Experts of a small language model: 64 experts in each of 8 layers.
Below are experts of layer 3 (counted from 0) of a mixture-of-experts language model. Rows are named router (the router's row for the expert), gate (a neuron's input weights, with its number), up (a neuron's input weights, with its number) and show model dimensions 64-127. Each number is 50 + 12 x the weight over its row's rms, rounded and kept within 0 to 99.
After each expert's rows: a language model's description of what the expert responds to. This comes from a sample of Wikipedia text that the model never trained on.

# expert 42
router:42 62 33 66 49 62 53 26 66 77 43 63 55 46 50 48 65 44 75 47 47 39 74 63 56 34 48 47 46 45 66 43 65 62 57 73 40 34 50 46 63 44 56 65 57 32 28 37 62 54 47 45 54 39 53 34 44 49 40 42 56 64 51 67
gate1:59 61 41 58 63 33 61 68 77 35 50 41 42 36 47 50 58 46 92 37 51 46 61 36 74 48 53 55 51 53 40 58 60 65 30 40 35 54 62 48 68 40 48 59 73 53 29 65 44 59 43 61 51 51 54 43 53 36 36 38 51 57 67 38
up1:35 70 38 59 66 38 57 63 80 30 60 43 64 36 50 45 52 45 78 39 58 58 40 33 60 64 65 61 37 65 34 55 57 52 28 38 43 61 69 50 69 21 47 44 65 51 37 58 36 50 57 67 40 53 64 28 55 56 44 48 47 53 49 23
gate2:31 44 14 46 49 66 64 51 62 53 34 49 44 51 54 45 49 44 66 43 62 35 38 31 46 52 40 64 52 73 76 49 63 45 46 45 54 52 59 51 41 57 49 44 49 60 56 46 46 50 64 47 43 57 53 65 32 37 34 53 45 44 63 54
up2:29 50 22 40 38 76 65 54 57 62 39 48 48 56 44 48 36 37 57 59 66 32 43 35 49 54 39 68 47 57 65 59 63 56 33 33 67 49 57 61 41 52 47 40 45 53 46 36 49 37 58 55 41 60 52 72 41 42 39 47 42 52 60 49
It responds to: Sentence and clause punctuation. Periods and commas fused to word endings at clause or sentence end, such as Kronstad(t,), Callanthiida(e.), Suck(ers.).

# expert 52
router:47 44 50 50 48 50 52 26 71 63 61 68 45 43 68 50 53 25 74 35 60 52 64 64 62 45 16 51 67 39 51 37 57 67 61 73 34 36 60 41 58 56 39 55 58 42 30 38 58 53 55 38 47 35 50 35 52 32 41 69 46 53 56 68
gate1:54 45 50 33 66 59 61 69 60 42 34 46 65 57 58 55 33 62 47 59 60 63 47 55 67 42 34 46 49 47 49 61 60 50 61 59 30 24 75 47 39 48 29 54 39 27 32 38 69 30 28 40 52 48 59 52 64 51 35 38 33 50 60 46
up1:41 64 51 70 32 48 37 50 47 44 69 41 32 31 42 34 68 45 56 37 51 41 47 54 36 52 55 49 53 65 42 46 47 32 35 36 76 90 35 52 58 52 66 50 62 71 60 64 37 66 63 63 46 45 46 61 44 54 71 59 78 53 33 55
gate2:55 63 54 59 34 45 59 52 35 69 50 47 61 60 65 27 35 62 66 53 57 41 48 48 44 37 49 44 53 55 54 39 33 42 67 70 65 50 64 44 44 61 37 77 47 57 39 50 61 60 68 52 65 49 68 56 38 60 32 63 32 55 65 55
up2:46 61 59 42 32 38 50 60 26 64 58 52 62 57 73 39 31 65 67 40 42 37 40 50 45 46 46 45 57 55 50 48 35 42 62 60 61 58 64 44 36 49 45 61 47 65 51 60 34 51 55 45 66 58 59 47 41 50 47 70 35 39 65 46
It responds to: Possessives and determiners. Possessive 's and determiners his, her, their, a, the before nouns, and capitals starting words after hyphens, such as in-Ashfield, Over-Active.

# expert 58
router:53 70 30 54 60 44 31 13 70 58 37 60 45 19 26 45 63 34 87 60 55 32 72 56 67 49 43 56 47 33 62 32 55 70 57 60 32 41 51 35 53 54 38 56 53 51 56 41 63 52 32 52 56 48 44 31 24 52 40 51 52 67 55 48
gate0:46 36 56 65 71 65 44 34 58 64 57 55 54 42 66 63 55 31 75 38 45 22 56 53 38 61 49 65 40 33 62 49 53 53 45 50 25 38 48 41 45 41 43 50 33 44 45 52 32 42 37 57 37 43 63 53 37 66 37 40 38 55 54 69
up0:51 36 63 45 56 70 44 68 58 48 45 69 26 34 65 59 67 46 41 58 58 45 53 64 64 71 39 54 52 33 60 56 56 39 38 41 32 51 53 55 59 55 48 48 34 42 41 38 52 45 45 60 51 55 50 60 28 32 43 44 52 49 59 55
gate1:61 26 66 56 54 49 68 59 40 55 45 34 08 65 33 41 61 41 48 75 36 39 51 42 62 48 32 47 47 49 63 46 71 40 42 43 41 57 28 50 51 40 49 51 51 55 64 64 61 43 39 50 47 53 58 33 24 69 37 39 51 27 43 45
up1:66 45 38 60 44 51 68 48 58 55 61 64 58 50 48 71 43 47 42 58 44 44 45 56 68 17 32 27 35 40 62 44 71 54 35 66 43 40 47 66 58 55 31 54 67 46 53 44 58 32 48 60 27 60 58 34 37 63 50 54 47 59 51 38
It responds to: Sports titles, name pieces. Sports competition words like Championship, Cup, Trophy, Final, year ranges like –19, and mid-word pieces of names such as Gu, Tro.

# expert 59
router:41 61 28 52 55 58 43 46 67 63 31 61 50 42 42 49 74 47 60 55 56 36 60 66 57 33 30 40 74 45 72 37 56 55 54 57 38 40 61 46 70 46 46 73 60 40 32 45 63 47 50 43 54 33 60 42 48 26 53 46 38 59 51 62
gate1:55 69 51 27 39 44 47 37 43 73 67 71 62 46 40 58 31 42 33 37 52 60 43 36 55 47 28 53 48 63 52 33 42 55 46 65 59 22 48 56 54 50 81 47 33 47 55 47 54 54 57 62 33 66 54 54 37 56 60 45 38 36 63 51
up1:39 60 18 26 30 25 60 48 34 67 48 37 60 51 52 37 48 45 29 57 51 59 68 70 34 63 45 59 59 44 32 64 55 34 61 23 29 50 57 45 51 63 68 58 58 45 67 58 48 49 55 43 58 57 41 58 63 54 64 53 60 49 54 51
gate2:42 55 63 50 88 60 43 43 50 64 45 51 47 38 31 49 34 50 48 42 57 44 52 57 50 40 44 53 49 27 37 64 65 44 70 62 68 50 81 65 40 57 56 46 42 62 61 32 33 51 56 26 54 60 36 44 44 62 46 36 48 56 46 78
up2:57 34 45 48 16 40 50 55 47 37 60 50 61 76 54 51 67 50 69 54 53 53 47 59 63 67 54 48 44 67 65 38 38 60 36 33 25 49 17 42 51 48 30 47 53 36 41 62 68 60 41 72 45 51 62 53 59 44 36 57 47 42 49 19
It responds to: Commas after words. Commas attached to words or numbers, especially years after dates or "in", like 2007,, walls,, energy,, introducing a next clause.

# expert 56
router:51 48 48 52 63 66 39 48 54 53 41 65 38 50 63 54 52 35 74 63 73 38 75 51 66 42 34 53 61 59 55 51 51 66 55 60 41 42 55 35 64 64 37 62 64 46 22 51 67 45 49 40 56 39 42 49 35 30 35 68 34 60 71 52
gate1:54 27 47 49 44 48 60 36 49 28 29 48 51 26 44 50 41 53 29 28 41 49 70 49 55 55 52 47 51 53 71 36 40 64 49 48 56 58 38 45 64 46 28 37 69 29 38 69 37 65 31 59 42 48 46 58 49 54 54 36 47 43 64 79
up1:59 39 35 53 41 39 58 39 55 36 27 55 49 28 38 51 53 61 45 45 55 75 66 58 59 53 43 48 51 53 69 38 44 68 59 47 66 70 44 45 65 32 44 31 64 20 36 68 48 64 49 61 50 48 49 55 59 62 51 37 49 44 62 86
gate2:44 61 58 34 42 50 43 54 64 42 23 34 55 44 44 37 57 61 63 70 29 62 37 45 30 49 42 61 64 60 51 52 34 45 35 54 41 59 39 57 43 69 45 74 40 36 45 63 51 66 58 64 66 49 50 64 35 76 32 34 39 40 45 50
up2:54 51 49 42 45 40 37 35 49 46 38 50 54 28 73 46 53 56 46 39 37 35 49 63 55 45 37 63 55 52 21 48 57 40 32 57 56 40 67 34 27 55 41 48 58 25 56 48 36 57 51 45 56 29 50 63 25 67 44 54 42 51 58 66
It responds to: Capital-letter word starts. Single capital letter beginning a name after a space, as in L-ackawanna, T-alladega, Z-agreb; also stray Hebrew bytes and LaTeX braces.

# expert 28
router:61 61 41 58 60 62 45 47 65 67 33 62 46 32 67 49 56 44 58 44 66 40 73 46 54 45 30 37 54 46 66 48 51 68 60 58 35 46 54 41 70 75 46 60 56 34 49 48 50 51 55 48 72 49 51 29 31 40 38 40 25 53 68 61
gate0:69 27 52 58 54 34 59 49 43 45 75 49 36 62 55 67 49 66 72 49 38 41 68 46 49 42 21 54 42 44 71 39 59 51 37 53 48 32 40 50 56 71 66 70 56 26 62 56 44 50 50 26 57 67 56 49 54 61 49 38 68 73 52 47
up0:65 46 44 21 80 52 68 47 58 41 49 53 48 51 52 46 50 60 49 63 51 51 69 57 53 41 29 62 50 39 60 56 52 37 44 28 48 37 28 42 44 52 53 62 72 54 39 36 37 43 39 33 84 65 69 35 48 45 44 43 80 65 39 66
gate1:54 54 59 61 63 53 50 58 54 51 74 47 32 31 46 36 60 33 38 60 43 43 56 68 49 44 48 60 33 47 65 46 58 45 42 89 43 58 42 37 56 65 53 63 60 48 48 48 65 56 66 37 55 43 83 56 63 51 56 75 47 51 56 48
up1:42 47 42 41 36 46 56 40 53 43 37 49 60 76 59 64 40 64 54 42 52 58 54 42 61 48 51 40 56 54 42 40 53 61 61 27 58 27 65 59 44 40 43 56 38 56 47 55 54 56 31 42 56 48 18 46 29 38 55 38 55 44 47 45
It responds to: Infobox field labels. Articles and colons or slashes in infobox and list fields, such as Elevation:, Website:, Country:, Date of death:, plus the and a in prose.

# expert 1
router:45 57 42 67 68 47 50 47 60 66 43 59 41 23 57 47 65 44 80 44 50 33 60 61 62 45 41 32 57 40 81 58 59 75 55 63 38 32 48 38 63 53 49 58 63 44 46 28 58 80 37 49 68 49 54 22 37 54 51 38 51 57 49 64
gate0:46 51 38 31 59 41 65 42 63 42 62 35 56 52 62 24 46 64 54 47 55 59 50 52 47 44 64 56 52 56 46 67 82 49 72 45 42 59 35 39 42 39 38 65 54 59 48 85 43 34 47 51 54 46 64 57 42 29 52 57 59 71 43 61
up0:38 47 43 52 41 57 54 44 45 46 41 49 54 42 41 69 37 42 52 45 62 59 55 65 59 29 45 46 44 43 24 37 46 65 42 61 68 58 42 62 22 62 65 50 48 44 54 33 58 29 53 57 47 79 44 43 51 72 46 62 49 39 45 49
gate1:50 72 38 37 33 29 38 57 56 70 57 59 73 53 43 41 33 53 51 43 48 54 43 56 33 32 58 36 48 61 61 69 43 50 53 31 62 58 39 67 61 38 67 40 27 28 55 38 62 46 60 55 26 45 67 66 48 41 61 44 58 73 44 60
up1:69 63 26 49 44 28 58 35 66 62 60 52 60 52 53 57 26 66 43 52 39 66 48 76 37 42 49 35 52 41 65 62 50 47 50 55 62 45 52 62 54 50 47 35 42 25 47 41 54 49 77 45 42 55 45 69 54 45 62 37 58 58 36 69
It responds to: Surname interior fragments. Middle pieces of personal and place names, often in tables, such as Gadek, Kliebard, Khiev, plus color and place words like Black, Red, York.

# expert 8
router:47 60 36 51 67 49 40 45 59 52 26 59 42 45 52 51 59 42 61 60 70 42 94 55 65 42 40 49 67 51 73 38 58 69 66 66 34 47 50 52 61 60 39 64 51 27 47 52 71 64 59 26 59 44 38 51 48 49 32 56 35 50 69 56
gate1:52 36 42 50 41 49 53 54 70 35 65 40 60 50 60 62 44 70 37 37 64 57 51 58 35 44 40 28 40 34 42 43 27 62 49 43 40 73 54 37 56 48 50 57 54 61 41 38 56 38 63 52 64 68 30 56 62 61 42 56 39 37 51 49
up1:51 49 42 38 36 49 61 54 69 42 55 42 70 49 53 73 46 69 39 42 62 51 46 65 35 43 41 36 40 39 39 54 27 72 44 40 46 70 57 45 59 38 52 55 50 52 46 39 45 43 60 50 61 77 28 63 55 71 47 58 42 40 53 51
gate2:42 59 28 39 54 81 69 47 27 63 34 32 42 37 56 59 40 60 62 50 53 49 72 52 42 43 57 28 44 99 51 45 51 44 52 44 60 74 33 32 45 58 37 53 54 49 42 44 54 44 32 57 70 54 50 46 29 54 48 45 67 37 49 52
up2:47 53 22 28 43 75 74 46 31 61 42 42 46 48 51 59 51 58 50 56 60 47 68 43 54 38 62 45 52 93 51 42 51 38 45 45 58 68 41 39 55 48 37 55 51 49 48 44 53 39 40 49 67 49 45 56 17 54 50 45 59 39 49 52
It responds to: Table and list separators. Separators in tables and dated lists: the pipe between cells, dashes after years in "1949 -" lines, slashes and score semicolons.

# expert 35
router:56 61 32 56 58 58 35 46 50 71 27 56 48 42 48 39 75 50 57 71 58 31 54 54 63 20 64 29 59 41 52 32 55 41 75 42 51 48 70 24 47 61 59 61 51 36 55 38 62 73 29 38 62 48 54 42 51 40 46 73 46 43 48 67
gate0:42 52 43 48 65 57 63 64 47 25 60 43 58 55 35 37 63 62 52 48 46 42 52 67 43 56 56 42 74 92 37 55 62 54 44 52 36 45 57 45 49 57 42 56 61 61 43 44 35 60 73 53 55 54 62 60 45 45 56 66 56 50 58 56
up0:52 56 47 55 53 57 59 62 48 52 49 50 60 49 12 65 60 48 43 74 43 39 46 71 47 36 33 62 62 61 39 52 39 69 64 47 34 52 63 50 59 39 56 64 44 63 48 52 37 58 68 41 41 43 47 38 45 64 45 63 38 59 64 79
gate1:64 31 56 50 43 41 41 60 34 55 39 45 46 56 48 67 62 70 47 64 44 70 45 25 83 37 67 30 53 69 46 46 48 56 59 52 45 50 64 64 63 70 59 43 34 56 27 45 63 39 62 53 63 60 47 51 47 38 43 47 53 25 70 48
up1:55 29 41 50 33 48 46 62 48 61 46 36 53 42 41 63 87 48 46 59 55 44 50 44 51 46 69 27 65 65 60 44 64 56 57 38 35 64 45 45 56 67 64 52 48 63 49 52 69 66 69 57 59 58 52 63 54 58 53 54 58 11 50 46
It responds to: Mid-word syllable pieces. Short inner word pieces after an initial consonant, usually followed by a suffix, like cl-in-ical, merc-if-ully, st-in-ts, P-ush.

# expert 40
router:51 60 66 59 70 52 36 45 59 53 40 43 39 40 59 51 75 45 63 59 53 30 89 72 64 44 44 42 57 54 54 49 51 63 72 54 55 36 67 28 63 60 49 66 63 30 30 34 52 61 36 40 54 51 53 38 42 51 48 67 53 56 53 61
gate1:51 43 35 42 58 56 58 03 44 38 30 36 39 36 49 52 55 60 42 53 54 44 36 66 64 58 26 63 49 59 45 39 42 53 58 56 45 52 59 49 55 64 30 53 73 63 38 67 70 46 57 41 49 40 48 61 43 31 46 69 39 55 62 74
up1:37 47 46 27 52 30 47 29 37 48 41 53 59 38 52 55 55 63 40 56 57 45 32 50 53 61 30 52 36 71 36 35 35 50 63 44 39 46 59 63 51 55 24 52 72 58 62 73 60 36 63 46 56 39 55 62 53 50 33 73 38 56 38 47
gate2:64 64 51 33 46 62 49 48 56 46 46 47 57 26 64 54 47 62 48 29 57 50 51 64 61 40 58 59 46 54 58 51 45 54 38 38 53 54 46 34 56 60 52 44 26 51 45 28 63 29 34 17 62 58 77 74 60 71 34 53 53 50 54 48
up2:65 57 52 35 52 59 50 52 60 59 40 47 58 33 57 53 37 55 36 29 60 50 49 53 68 49 58 50 52 64 64 39 54 57 47 46 52 46 41 41 64 68 56 52 31 46 61 28 62 32 43 17 55 74 74 78 61 69 39 52 58 59 36 44
It responds to: Table stat cells. Small numbers and short entries in pipe-separated sports or statistics tables, such as 26, 19+6, 0–0, plus markers like ·, N/A, located.

# expert 18
router:54 58 41 58 58 55 46 37 53 60 31 48 41 46 54 58 61 60 69 46 63 52 89 54 53 33 51 30 56 45 60 39 58 68 55 64 34 48 58 43 71 54 45 68 67 45 45 36 73 44 40 48 49 36 35 41 48 52 47 55 42 53 75 61
gate0:62 51 46 43 76 73 54 51 40 51 41 38 27 18 42 13 61 42 58 52 58 52 45 43 22 36 46 50 47 62 55 46 72 45 42 89 64 52 45 42 58 77 48 57 38 38 49 36 49 35 56 50 50 40 46 68 42 63 35 50 27 51 66 47
up0:49 25 53 44 40 74 50 41 46 63 66 55 36 46 31 30 58 38 53 43 45 62 21 48 55 51 33 30 59 33 39 37 53 43 54 83 47 43 33 35 43 57 31 55 66 35 50 25 58 57 57 31 64 40 54 33 50 57 71 59 57 53 48 57
gate1:50 57 68 56 57 60 29 42 64 67 68 47 40 46 45 41 40 38 48 66 55 53 60 61 37 41 38 59 49 41 58 61 26 65 52 23 34 49 65 57 44 52 57 38 53 46 54 32 51 62 59 47 38 43 63 49 63 39 61 45 50 35 61 68
up1:41 46 27 62 42 45 74 54 39 42 41 45 57 53 53 61 57 60 51 48 49 51 47 59 50 48 57 50 57 52 38 44 79 40 36 75 74 40 33 42 59 45 42 63 47 50 41 56 49 58 44 49 66 46 32 58 29 58 49 52 48 62 30 31
It responds to: Word endings before punctuation. Closing parentheses, semicolons and Latin species-name endings in taxonomic lists and credits, such as (3–0);, streni(ata), hystric(ula), guitar(s,).

# expert 9
router:56 47 53 62 58 61 32 38 65 45 44 68 62 31 63 40 55 34 58 56 56 36 79 61 80 39 47 43 57 47 54 42 46 63 67 63 41 48 41 38 55 59 43 72 64 46 22 43 57 45 51 50 56 48 59 24 37 46 49 67 48 63 51 60
gate1:66 64 45 53 46 69 79 48 67 52 49 63 64 38 64 30 46 34 59 32 26 52 68 39 71 37 60 46 53 38 40 56 65 48 53 43 44 59 25 50 31 34 31 48 74 56 48 50 68 56 62 55 42 45 60 38 62 67 56 64 71 47 69 49
up1:49 49 41 63 34 41 58 62 35 60 64 81 47 54 59 48 48 40 62 53 51 67 44 41 59 33 43 60 29 51 34 48 61 41 56 60 57 53 54 57 51 59 43 53 56 46 27 37 46 26 50 63 50 48 56 39 39 47 53 58 72 64 70 69
gate2:57 52 50 60 72 45 36 53 54 63 54 62 54 37 59 34 35 53 20 46 55 26 40 47 76 44 44 49 41 36 43 53 39 61 66 43 49 39 42 31 53 65 81 40 36 55 35 53 44 29 50 45 39 23 70 33 61 38 54 75 21 46 52 35
up2:46 53 65 24 54 44 33 50 42 37 58 24 44 59 32 65 48 61 74 68 41 67 48 47 29 50 45 49 72 41 41 49 63 52 38 56 34 60 67 59 54 40 33 54 67 47 68 48 53 57 45 58 47 70 24 48 59 58 48 40 71 38 43 62
It responds to: Numbers after space. Space-led numbers in running text and table cells, such as counts, dates and percentages: for 46 years, 17 percent, | 2 |.

# expert 34
router:51 55 35 58 52 60 44 29 57 55 48 51 59 40 46 39 63 47 61 53 53 37 73 47 71 41 39 37 53 41 58 31 65 56 58 62 31 25 45 28 56 61 51 71 43 44 53 50 61 48 52 49 57 45 40 34 43 53 59 61 42 57 53 71
gate6:81 69 37 46 67 40 66 42 63 53 55 56 49 26 54 49 48 74 44 37 63 48 38 71 60 63 34 44 64 54 40 52 49 36 60 69 44 57 64 45 34 57 53 49 47 24 36 49 59 49 65 58 57 58 43 42 27 57 63 34 45 51 47 59
up6:31 50 45 60 39 86 33 65 41 56 34 59 26 53 61 35 59 44 65 58 14 61 61 53 57 48 48 62 49 48 46 37 58 56 61 53 48 49 53 50 51 44 48 61 37 74 53 62 62 53 42 55 59 46 67 58 64 31 63 63 48 53 43 36
gate7:56 63 39 33 60 39 43 58 56 48 51 70 69 49 47 54 46 49 62 19 45 51 49 28 38 45 53 35 30 45 63 34 60 51 63 42 34 60 39 49 42 39 28 53 45 59 43 48 43 46 58 61 53 28 46 50 56 53 52 57 18 45 63 70
up7:51 51 59 58 50 32 46 59 47 45 48 62 57 60 51 41 66 55 55 46 50 68 43 40 42 41 58 70 27 47 65 22 57 56 54 50 46 61 37 61 44 56 43 28 34 62 34 45 42 49 63 52 52 55 43 53 61 66 51 74 35 32 51 73
It responds to: Years and figures. Number pieces beginning years and quantities, especially 197, 199, 200 after in or month names, plus 000, km and coordinate decimals.

# expert 33
router:47 56 44 61 61 52 48 34 70 69 40 51 42 45 62 47 74 47 65 61 76 54 64 69 70 39 29 43 78 56 74 31 46 54 60 75 30 44 54 43 56 61 34 64 58 42 25 52 60 60 51 48 60 23 47 41 47 53 42 53 48 52 45 55
gate1:55 45 41 52 54 46 60 44 28 33 51 61 54 71 52 65 53 41 76 72 79 67 59 83 36 35 44 47 40 47 66 39 60 47 50 65 61 57 54 44 42 61 32 43 65 28 49 48 49 40 60 58 45 48 55 58 40 61 50 40 57 55 48 39
up1:34 68 69 44 59 61 40 45 67 73 29 53 58 40 42 37 59 84 23 42 25 42 47 36 67 68 33 50 58 59 42 52 42 56 43 38 35 52 57 56 59 40 62 51 42 73 46 38 52 43 40 54 63 66 38 40 45 36 44 62 49 38 63 55
gate2:54 62 73 52 45 50 54 74 47 45 40 35 44 64 46 56 53 43 57 63 60 42 37 51 81 30 42 33 74 59 52 27 49 42 40 59 47 45 49 68 37 26 51 49 39 36 42 75 43 36 62 43 49 40 49 52 65 60 54 78 38 56 52 47
up2:54 29 42 26 47 18 49 39 52 56 52 58 37 50 48 64 37 46 54 53 73 51 44 66 66 52 54 44 31 56 36 48 54 44 51 63 61 70 67 38 53 41 67 59 55 47 45 45 69 38 42 60 46 37 54 25 52 42 42 60 43 44 52 49
It responds to: Months and function words. Month names in dates plus the, of, in before places and years, such as released in October 1991, 17 January 2018.

# expert 12
router:60 72 51 44 51 63 31 47 61 68 41 50 37 61 53 59 67 54 42 84 49 30 59 46 58 37 54 43 52 50 56 48 65 47 58 64 44 48 58 21 63 56 62 55 52 43 25 50 55 70 59 33 64 42 47 43 40 42 49 65 53 52 49 52
gate1:32 49 22 46 63 71 46 47 44 44 65 50 59 75 33 37 56 48 52 52 36 48 51 57 50 44 68 24 60 56 52 55 72 53 66 58 58 70 51 37 54 31 64 53 53 45 54 49 56 52 65 61 30 63 45 42 51 49 44 65 24 47 53 38
up1:50 53 33 40 53 51 53 62 49 40 64 41 55 54 69 34 51 43 64 61 26 46 50 55 51 47 74 39 47 34 62 55 69 63 71 41 55 68 57 50 60 48 61 51 32 68 66 48 56 59 51 50 48 52 41 53 49 45 41 71 51 55 53 50
gate2:67 45 37 58 38 42 52 40 41 76 54 65 39 57 44 48 73 60 50 78 55 22 32 44 58 40 61 63 49 60 46 52 51 42 62 61 31 46 65 43 49 60 50 26 47 68 60 62 32 49 75 46 62 78 62 54 59 57 50 64 55 54 52 50
up2:27 44 46 62 37 58 46 46 54 41 42 73 36 40 26 61 40 41 60 63 47 45 57 41 43 74 56 57 35 52 57 40 62 50 50 71 47 73 36 58 52 46 53 40 48 60 47 76 47 48 40 47 36 59 52 63 39 62 39 57 58 37 50 52
It responds to: Mid-word continuation pieces. Second or inner pieces of split words, often after a capital initial, such as S(chn)aitter, s(ust)ainability, Offic(er), app(l)ies.

# expert 36
router:52 62 37 59 57 60 36 41 67 65 37 50 34 51 57 59 69 27 62 68 67 52 59 49 70 36 41 42 69 52 62 45 42 46 68 64 42 33 60 33 84 69 43 55 60 35 44 39 77 50 46 31 53 38 56 41 42 52 22 69 45 55 62 62
gate0:48 71 47 24 49 60 45 55 52 85 44 51 49 46 51 55 85 62 44 49 37 55 40 34 49 57 60 21 51 41 50 58 51 62 67 54 51 49 49 50 58 48 39 55 58 55 51 45 70 36 52 44 67 35 43 58 37 45 71 58 48 63 35 51
up0:52 57 49 37 42 56 60 69 35 70 50 60 62 48 42 65 89 59 39 70 34 64 39 31 45 62 55 38 50 46 66 55 57 52 52 47 48 52 43 58 51 38 30 60 73 59 58 35 49 33 57 28 59 38 38 60 45 57 59 64 61 51 35 38
gate1:20 63 41 70 43 76 51 48 38 41 55 52 47 65 42 52 26 46 41 50 20 47 57 43 44 39 50 44 65 68 66 50 32 53 55 37 50 61 36 52 65 47 46 40 66 35 48 49 65 43 57 43 57 66 53 58 57 34 38 66 43 24 47 40
up1:34 54 36 64 55 70 64 44 42 60 32 30 70 43 58 41 59 50 27 46 59 51 61 50 76 40 41 44 54 46 52 41 45 53 44 36 53 41 38 47 69 38 48 37 37 64 50 48 62 43 53 36 58 54 56 52 56 30 17 55 57 43 44 42
It responds to: Prepositions before phrases. Prepositions starting a phrase in running prose and compound hyphens, such as in, under, on, of, during, first-order.

# expert 16
router:61 61 44 65 68 56 34 30 54 59 42 52 36 46 62 41 63 46 85 60 61 43 74 59 68 43 32 43 47 50 57 46 58 65 77 50 46 39 54 23 53 59 50 68 60 30 34 56 59 50 38 44 42 26 47 47 35 49 37 53 33 58 68 60
gate1:46 60 19 51 67 32 50 40 57 44 58 43 24 58 34 39 45 70 46 53 55 67 61 49 42 36 53 44 47 44 52 62 60 36 54 31 44 76 47 42 54 61 66 46 63 60 47 50 40 45 45 60 41 50 46 63 28 68 51 46 44 53 27 30
up1:47 30 71 60 38 58 48 54 49 41 54 62 58 24 62 56 62 44 60 57 41 46 38 52 53 76 34 75 40 80 36 44 30 49 51 55 56 39 61 54 56 55 55 50 34 41 38 27 60 41 77 60 61 39 54 37 66 27 48 34 42 61 48 42
gate2:49 58 44 50 53 68 35 44 53 65 58 42 58 48 30 35 66 46 50 47 69 35 67 38 60 30 65 39 54 43 56 54 65 63 51 66 63 67 54 72 50 56 48 48 45 31 48 54 38 63 43 66 30 55 58 41 47 49 39 50 56 79 43 35
up2:45 69 42 49 53 58 42 69 58 50 57 62 53 42 36 42 33 42 87 47 65 55 56 58 56 30 42 74 42 47 43 52 64 54 65 43 51 64 62 52 38 57 44 44 56 71 52 37 48 40 56 59 45 40 42 45 52 60 55 43 53 81 49 41
It responds to: Name-initial capitals. Single capital letters or spaces beginning a surname or proper name, often in tables after a pipe or first name, such as F-urman, K-emprecos.

# expert 17
router:55 70 47 63 69 44 28 36 59 60 34 54 56 50 51 52 58 45 65 54 64 36 86 72 60 45 45 47 60 41 61 41 67 71 67 70 49 41 68 53 67 59 45 50 54 43 51 51 75 74 49 48 49 34 42 42 54 44 48 73 34 62 70 65
gate1:57 56 28 33 35 37 41 60 35 52 66 43 54 55 45 50 37 42 64 41 64 47 54 29 52 42 54 48 32 71 50 23 42 75 68 54 45 67 51 57 59 45 56 44 44 34 42 30 70 44 56 48 36 68 35 65 54 35 42 57 41 72 47 53
up1:39 53 41 45 40 50 39 46 57 44 47 72 26 34 44 57 48 62 58 56 42 48 36 56 48 39 61 62 35 61 61 51 37 66 34 52 55 28 35 45 46 59 63 40 51 68 53 51 28 28 51 17 64 58 59 48 64 36 20 29 43 49 54 54
gate2:45 68 62 50 56 66 43 70 42 53 44 25 29 58 42 51 40 45 25 68 60 58 52 63 64 47 26 67 86 73 33 68 33 42 54 42 46 64 67 46 44 42 74 51 48 48 42 69 35 39 54 30 40 45 37 50 54 35 61 38 37 38 47 37
up2:48 64 59 57 53 40 57 57 42 52 50 20 34 64 58 58 36 56 23 61 67 53 71 60 63 40 39 51 82 72 48 61 50 37 54 50 56 43 57 56 42 43 77 64 46 42 32 61 36 18 61 33 47 34 44 50 61 34 77 37 46 42 47 36
It responds to: Table header pipes. Pipes closing table header rows before the ---|--- separator, plus semicolon-joined result numbers like 0;, 1;, —; in racing records.

# expert 22
router:41 67 46 64 67 62 49 42 62 52 45 63 48 52 56 61 49 35 61 44 50 36 62 56 71 46 25 43 38 50 57 39 63 57 70 64 49 33 58 22 54 76 59 61 71 41 41 41 61 42 44 34 52 42 46 30 51 47 28 48 44 44 62 70
gate1:43 44 59 59 39 58 49 73 39 49 23 51 57 41 30 50 62 49 34 40 51 24 46 54 74 58 39 57 43 69 33 48 48 23 64 45 46 38 39 34 49 59 47 38 58 55 46 44 40 55 47 64 68 62 38 63 59 61 66 51 55 44 67 51
up1:52 43 41 39 76 48 63 41 52 52 67 21 61 65 62 59 40 51 72 51 53 73 62 32 47 50 66 61 52 49 56 42 49 56 41 54 62 62 62 48 47 35 63 46 53 50 55 57 57 51 58 55 47 39 50 52 58 60 42 53 48 36 47 34
gate2:39 58 51 43 55 54 56 51 31 46 41 18 45 63 77 49 45 55 51 31 54 34 55 75 48 51 60 39 37 28 58 58 53 59 50 37 47 56 72 38 41 39 63 46 39 59 48 62 43 41 40 44 48 63 55 51 35 58 54 42 51 51 53 40
up2:71 60 53 54 52 46 50 56 53 45 45 66 34 62 37 51 84 31 33 64 31 57 48 34 62 49 55 62 43 57 42 40 48 20 43 56 63 54 45 63 63 63 37 43 41 47 47 54 66 47 52 36 38 39 55 48 51 52 39 54 39 63 69 59
It responds to: Word-start prefixes. Opening pieces of words, often prefixes or consonant clusters after the or a, such as super-ior, non-, sub, inter, Ch, Sch, Ph.

# expert 19
router:57 62 51 78 46 57 43 30 58 71 48 73 48 43 48 51 54 49 74 51 58 44 76 63 46 51 52 54 55 53 60 37 69 67 77 64 33 42 38 39 53 55 52 61 72 27 48 46 64 65 36 40 71 58 56 38 39 36 54 48 45 56 45 60
gate0:46 51 62 46 52 38 39 35 52 65 68 45 58 41 75 72 42 38 50 53 56 44 67 66 61 61 53 80 63 60 59 61 47 52 58 50 37 73 20 57 40 42 57 34 46 68 42 50 45 47 37 41 47 47 45 28 69 40 47 55 65 45 36 52
up0:45 73 58 48 69 41 26 48 64 55 55 41 65 37 69 52 65 46 44 61 52 47 56 45 48 61 43 78 41 44 65 57 58 78 52 33 45 47 23 46 53 61 59 54 50 79 52 29 43 53 61 42 44 59 54 55 61 51 51 42 53 37 50 70
gate1:50 59 68 50 57 66 45 29 35 38 48 69 56 57 39 39 65 38 44 39 26 34 66 37 48 66 51 57 47 47 54 44 46 36 49 66 51 48 57 40 34 38 79 52 39 62 59 69 35 56 49 60 58 58 62 52 44 52 61 48 42 75 53 47
up1:52 63 75 38 55 27 58 51 81 56 45 28 61 47 29 37 61 38 28 48 44 49 50 45 47 67 63 39 34 49 68 35 33 56 65 50 51 51 46 48 17 53 55 61 58 31 45 69 44 59 66 36 56 40 48 35 37 40 54 62 53 30 57 38
It responds to: Sentence-final periods. Periods ending sentences or abbreviations, often fused with a word ending or bracket, such as s., )., Dem., plus some name pieces.